{"num_hidden_layers": 10, "experts_per_token": 4, "router_z_loss": 0.0001, "router_bias": true, "n_groups": 4, "norm_eps": 1e-05, "dataset": "wikipedia_en"}
Below are experts of layer 2 (counted from 0) of a mixture-of-experts language model. Rows are named router (the router's row for the expert), gate (a neuron's input weights, with its number), up (a neuron's input weights, with its number), down (a neuron's output weights, with its number) and show model dimensions 0-127. Each number is 128 + 24 x the weight over its row's rms, rounded and kept within 0 to 255.
After each expert's rows: "comes before" lists some tokens at least twice as common just after its tokens as in all text. This comes from a sample of Wikipedia text that the model never trained on. Tokens count by the router's weight.

# expert 16
router [ 89 135 126 127 134  98 144 120 115 103 137 113 114 163 102  91 103 144 153 118  97  88 165 143  99 149 125 136 135 130 135 120 125 176 164 152 155 115 112 146 120 165 144 111 176 148 108 104  93 168 131 148  96  95 130 125  93  98 137 129  94  88 104 174 149 109 127 106 153  87 105  81  98 167  91 101  87 111 126 112 132 110 102 138 142 135  81 146 148 141 131 151 119 138 122 121 102 142 155 113 119 141 126 111 102 157 133 125 129 192 146 146 165 156 175 113 111 161 135 142 146 116 119 117 149 132 121 137]
gate0 [ 80 141 146 115 145 119 131  97 121 118 148 121 108 134 130 127  94 121 141 123 132  84 140 200 115 150 152 170  94 175 131 110 134 124 134 149 127 157 144 138  87 139 131 134 103 142 116  85 126 163 114 155 156 129 123 104 140 144 118 156 138 149  78 142 110 159 129  85 134 106 156 111 148 146 124 103 108 122 155 144 156 180  98  99 121 121 146 123 162 104 130  98 122 137 137 121 117 206 120 107 111 106 115 151 158 152 155 160 115 123 133 163 136 136 139 114 101 101 149 178 137  95 161 163 122 123 151 101]
up0 [152 132 178 121 127 139 113 120 121 124 116 117 142 125 149 153 125  80 134  93 125  99 124 178 128 121 120 110 123 135  71 126 123  87 114 157 111 105 150 124 100 111 103 157 135 130 120 154 125 129 118 160 151 148 123  84 175 138 182 128 145 136 134 147 144 115 112  94  99 139 172  97 130 140 145 140 139 127 145 113 128 149 103  98 150 133 149 147 112 144 129  91 168 110 186 173 116 105  45  88 154 140 111 121 124  99 149 154  88 115 139 109 118  95  99 118 136 140 145 157 135 124 114 102 131  99 111 155]
down0 [133 140  83 134  87 136 115 150 152 157 103 151 118  94 165 117 147 130 138 134 102 151 118 104 157 154 183 120 129 135 119 169 140 126 103 135 123 126  91 115 170 116 104 132 151 139 125  96 152 106  92 117 127 120 133 101 143 140 132  90  86 142 139 105 136 140 111 178 130 181  96 143  84 186 108 117 120 127 144 180 163 112 124 108 155 100 150 103  97 147 133 149 166  94 156 118 112  68 134 147 119 137  80 139 117 138 119 125 119 119 153 154 162 121 129 140 125 129 107 107 128 119 127  96 136 148  92 162]
comes before: " ", " round", " L", " Cup", " R", " W"

# expert 14
router [123 121 124 127 155 104 141 122 157 108 120 108 121 168 109  96 126 120 131 126  90 139 160 159  89 133 130 119 115  72 134 109 119 164 158 113 143  84 118 137 158  97 118 123 162 131 106 109 114 100 169 145  90 116 149 101  96 137 139 142 109 103  90 145 161 115 116 129 153 119 120 133 118 160  82  98  96  91 177  66 129  86 142 161 125 139 136 161 124 136 144 132 122 134 105 123 105 128 142  84 130 122 120 118 123 134 139  67 128 155 173 142 188 156 145 116 123  92 126 138 162 111 113 110 163 138 119 114]
gate1 [147 119 147 144 145 111 129 101 145 142 103  99 146 144 124 104  90 139 156 153 140 129 152 138 124 147 129 164  87  73 135 132  87 101 146 136 144 129 143 148 130  91 140 151  96 128 139 146 131 102 114 134 128 162 168 121 137 123 109 112 157 109 139 119 115 119 117 138 122 107 131 159 129 103 120 148 156 173 105  99 132 160 149 162  70 120 182 118 131 105 195  82 127 149 131  98  92 129  93  89 136 107  97 117 133 139 145  85 138 147 126 187 131 145  75 153 113 100  91 106 129 108 121 125 135 132 157 107]
up1 [134  86 102 108 136 100 134 108  88 104 137 100 141 127 113 172 112 122 140 149 152 156 142 157 100 152  96 121 111 123 116 121 142 157 144 111 113 175 148 127 137 177  89 167 144 105 137 146  74 171  92 138 135 157 135 122 145  97 101 123 110 113 116 107 111 127 133 140 121 128 179 153 127 124 129 163 107 125 138 111  59  98  99 132 113 110 137 125 136 133 182 104 128 136 128  84  82 127 110 119 140  79 131 112 142 147  87 102 143 119 132 138 167 158 173 121 132 109  96 141 166 119 107 132 108 111 135 150]
down1 [156 194 138 116 104 146 136  72 161 127 113 118 119  89 140 147 126  92  90 161 116 112 104 167  98 140 134 133 104 119 110 111  98 110 132 138 130 126 120 133 171 116 165 142 118 133 109 118 127 137 100 130 171 147 130 118 135 182 140 121 125 180 177 106 101  94  72 134  99 120 122 131 142 140 167 114 142 148 125 124 117 122 129 149 137 158  88 113 131 119 146  90 126 138 105 153 103 135 103 122 163 115 110  98 162 156  82 136 156 123 127 112 104 151 125 166 184 112 132 144 127 147  86  95 154 127 116 127]
comes before: " ", "|", "-", "==", "===", "The"

# expert 21
router [109 124 119 130 116  94 128 125 148 115 128 126 106 163  96  99 123 157 144  87 117 112 151 104 124 143 141 165 113 117 157 125 137 168 152 159 168  96 121 180 117 165 144 121 166 143 106 117 136 117 109  93 113 105  84 123  94 133 141 143  85  70 135 149 192 128 122 113 162 100 111 107 109 172 103 106 113  99 151 101 134 135 129 136 121 143 102 148 145 144 117 164 126 147 122 141 125 113 140 109 119 154 117 101  79 187 148 103 102 118 168 108 167 116 163 101 103 126 126 160 139 167 123 148 120 136 126 137]
gate0 [100 111 113  96 126  90 104 143 127 106 185 152 127 115 139 164 162 125 114 124 138 102 119 123 144 139 181  98 132 126 112 116 165  87 113 100 136  95 146 130 112 117 103 107 103 177 165  78 157 143 143 121 150  74 105  96 146 114 157 121  97 108 105 109 117 118 124 123 125 114 135 122 104 171 129  83 117 134 135 166 193 156 119 152 169 128  90 113  89 133 144 147 147 151 155 136 106 146 100 108 139 159 138 108 133 127 149 111 111 163 134  99 112 160 138 167 124 135 133 164 127 137 120 130 115 105  97 145]
up0 [164 125 157 149 130 143 139 159 101 122  86 134 126 126 143 105  85 105 115 133 124 178 144 108 159 150 162 119 108 136 121 158 154 126  93 121 141 130 140 167 138  93 101 162  81 117  69 162 132 138 140 125  88 174 162 127 150 151 135 105 148 159 117 119  53 136  95 142 147 140 116 124 136  93 113 149 106  99 125  89 136 125 133 136 122 176 168 129 145 135 129 154 143 101 111 135 148 131 114  93 114 137 129 128 168  98  78 150 116  78 120 146 120 117 118 114 117 112 118 118 169 130 116 110 158 119 144 101]
down0 [ 72 113 167 178 145 122 114  95 147  94 108 134 136 138 131 146 103 152  98 128 152 135 154 100 129 103 113 123 160 128 160 139 117 131  94 111 142 156 156 130 159 157 125 104 145 155 139 146 126 135 134 120 119 131 114 127  82 105 116 138 118 133 114 148 132 121 114  99 172  96 141 134 146  96 160 143 104  69 122 115  83 111 136 157 124 126 142 150 167 106  77 179 114 108 124 101 114 111 187 139 123 108 114 103 149 136 139  87 129  90 149 183 143 137 138 119 130  88 161 145 136 141  95 160 163 134 104 123]
comes before: " ", ":", " Team", " medal", "a", "–"

# expert 46
router [118 123 125 107 131  91 137 116 124 120 112 107  86 168  96  71  89 108 139 119 114 131 141 177 119 140 158 139 134 124 119 142  96 205 166 127 150  82 120 129 120 116 138 110 175 151 130 112  90 133 135 136 111 147  98 113 113 122 116 163  99  95 122 122 154 156 125 133 163 113 132 104 100 133 105  97 107 114 156  84 161 104 109 147 139 132 122 169 146 123  96 165 109 134 118 117 128 114 140 137 138 133 107  98 121 105 153  99 129 142 151 135 169 165 134  95 150 131  87 146 186  92 112 115 155 123 163 124]
gate0 [143 159 122  86 165 178 104 139 101 149 117 119 184 105 120 151 172 113 132 143 143 114 117 161 141 136  81 137  98 133  86 120 138 111 174 146 147 128 135 114 124  66 110 116 122 171 135 108 157 138 177 126 120 179  89 104 113 142 129 160 153 117 139 116 121 103 129 120  92 116 137 120 131 109 135 119 163 152 133 177 144 119  79 134 136 123 136  93 104 137 124 144 133 159 139 123 163 125 106 166 148  87 113 138 130  99 159  95 102 156 121 110 132 117  85 152 118 102 114 103 122 119 128 173 105 141 140 131]
up0 [111  88 123 115 110 130 108 132  74 102 112 145 108 136 127 124 130 127 165 102 124 152 130 113 115 103 106 140 110  88 134 143 123 140 169 129 124 128 119 144 136 136 146 103 130  84 155 149 128 139 128 143  95 157 140 172 143 129  98 150  88 129 118  86 152 146  99 128 116 112  98 110 115  97  98 116 118 129 122 119  91 116 130 131 114 117 128 161 117 120 116  99 112 164 122 116 105 111 121 133  68 113 140  79 136 171 172 107 156  94 175 102 117 149 159 118 176 157  70  93 106 115 172 163 135 102 175 133]
down0 [138 120 104 188 148 146 167  92 192 122 128 135  82  62  52 155 129 118 132 124 101 163 156  65 145 120 131 132 139 159 163 117 111 130 122 112 128 110 174 129 137 176 142  88  83 142 115 132 124 101 108  94 142 119 123 128  84 130 121 151 173 131 104 144 118  99 102 113 119 109 137 125 130 158 136 131 101 119 125 108 140 137 153 146 135 121 106 116 106 114 147 131 129 114 135 105 136 124 128  89 142 124 123 141 149 171 107 112 123 138 161 141 111 121 113 153 139 165 147 132 123 164 130  95 154 143 139 117]
comes before: " ", ":", " a", " N", " S", " K"

# expert 26
router [119 129 148 100 159  85 141 108 121  88 141  95 106 160  86  79  96 150 139 116 106 138 149 153 103 126 157 135 112 119 155 148 108 193 148 165 140  85 116 127 126 131 139 114 167 175 120 121  82 122 133 117  87 140 130 132 103 136 161 152  91  77 149 126 159 118 147 129 148 111 120 108  93 148  81 106 108 130 135  99 103  95 130 115 115 117 127 139 158 147 117 146 124 148 109 160 134 149 129 119 131 117 135 133 111 127 154 111  99 120 153 120 142 146  98 112 146  80  71 159 152 126 130 114 100 125 177 117]
gate0 [142 150 142 115 110 138 146  99 134 138 148  96 141 146 114 122 146 129 100 155  77 122 166 155  97 117 118 147  82 154 149 183 130 111 127 111 106  89 124 122 122 128 115 143 148 140 102 168 146 163 165 154 124 135 156 131  84  89 164 152  71 112 189 100 119 154 135 142 130 122 159  83 140 121 104 150  96  87 145 151 103 114 132 137 100 145 167 123 158 144 119 106  89 168 172 128 135 140 124  80  97 157 140 105 142 150 144 158 128 125 127 142 134 133 113 113 127 127  79 125 136 134 109 133 101 139 140 142]
up0 [133 144 154  97 120 149 114 190 169 140 128 138 162 119 143 152 122 135 155 150 161  82 104 137 141 120 125 128  93 165 143 151 110 138 121 120 104 131 171 111 114 142 103 116 136 154 108 130 116 103 155 151 123 145 111 125 105  76 126 113 125 131  98 132 135 139 121 123  56 137 169 116 125 134 161 102 107 165 175 190 138  97 137 124 135 102 101  87  95 150 170 149  89 137 167 129 132 142 142 102 163 106 122 149 128 102  66 138 144 139 115 133 111 161 135 105 131 123 146 153 126 124 156 114 129 163 119 141]
down0 [113 134  96 111 140 131 124  95 120 112 160  96 114 113 123 107 114 129 124 142 148 138 159 145 180 178 171 123 143 130  88 126 145 119 145 124 112  79 136 117 138 123 156 142 129 146 154 135 140 116 136 147 113 148 166 145 131 116  89 102  98 107 154 121 167 166 135 168 153  88 131 146 120 132 159 146 152 120 120 150 109 137 157 138 103 138 126 115 108  91 154 145 111 132 122  95 110 172 116 144 108 107 142  80 109 158 120 111 133 101 160  93  93 146  79 176 138 155  90 148 120  61 102 145 158 114 148 107]
comes before: "1", ":", "2", " Animalia", "born", "age"

# expert 31
router [101 125 122  73 133  98 131 127 156 103 152 100  91 184 112  75 101 120 135  79 109 116 159 159  82 152 131 128 142 128 138 122 134 161 139 160 186 120  92 135 141 102 124 108 187 135 115 114  86  96 127 151  97 119 107 138 112 140 149 128  90 103 114 123 154 129 112 130 121 141 129 136  96 132 119 109  82 118 138  85 121 118 109 155 130 160 118 143 140 115 126 153 113 141 113 152 134 103 144 101 128 100 126 115 111  84 100 117 104 138 155 118 147 117 126 106 146  98  86 137 179 148 139 143 161  96 101 157]
gate0 [111 144 146  84  97 175 110 185 160 124 115 148 113 147 135  62 104 161 100 156 154 126  91 152 130 137 128 134 136 152 146 165 137 129 119 139 101 136 155 145 151 143  95 128 134  82 134 115  36 133 123  70 113 156 133 133 158 152 132 134 137 144 155 133 121  97  90 138 117 148 125 129  98 119 108 103 170 117 124 146 137 110 131 101 137 130 113 154 135 166 107 153 101 133 105 112 108 184 140 126 151  98 137 139 113 151 122 136 157 130 119 139 139 155 138  94 109 105 131 112 163 110 152 154 110 131 130 124]
up0 [127 177 120 165 129 121 149 115  90 126 160 107 132 109 101 138  98 107 111 163 141 119 125 141 120 121  98 132 133 150 102  99 143 102  98 107  91 161 107 170 139 123 117 157 127 125 114 137 176  98 114  88 105 143 153 168 114 168 183 139 128 163 133 122  86 120 114  92 152 157 148 138  97 113  95 146 122 114  98 135 100 150 107 122 110  94 165 154 108 107 154  97 150 139 120 150 138 108 119 133 172 120  70 100 167 122  97 152 147 131 122 145 105 130 122  92  82  87 135 151 130  98 119 132 133 106 109 129]
down0 [134 201 126 125  98 139 128 117 140 127 108 142 123  90 147  88  71 111 125 173 157 126 112 151  80 108 139 132 136  85 129 147  96 104  96 116 144 143 133 128 125 112 146 134 119 148 117 122 168 131 163 150 174 152 145 126 133 134 168 111 141 139 121 117 132 141  81 149 128 113 123 155 103 106 139 157 151 100 144 117 114 136 148 127 129 160 116  88 164 106 108 139 124 154 109 158 110 102 103 124 108 161 119 148 111 105 168  79 114 102 127 168 135 148 105 109 152 132 191 112 130 132  91 112  93 119  95 161]
comes before: "1", "2", "3", "-", "=", "=="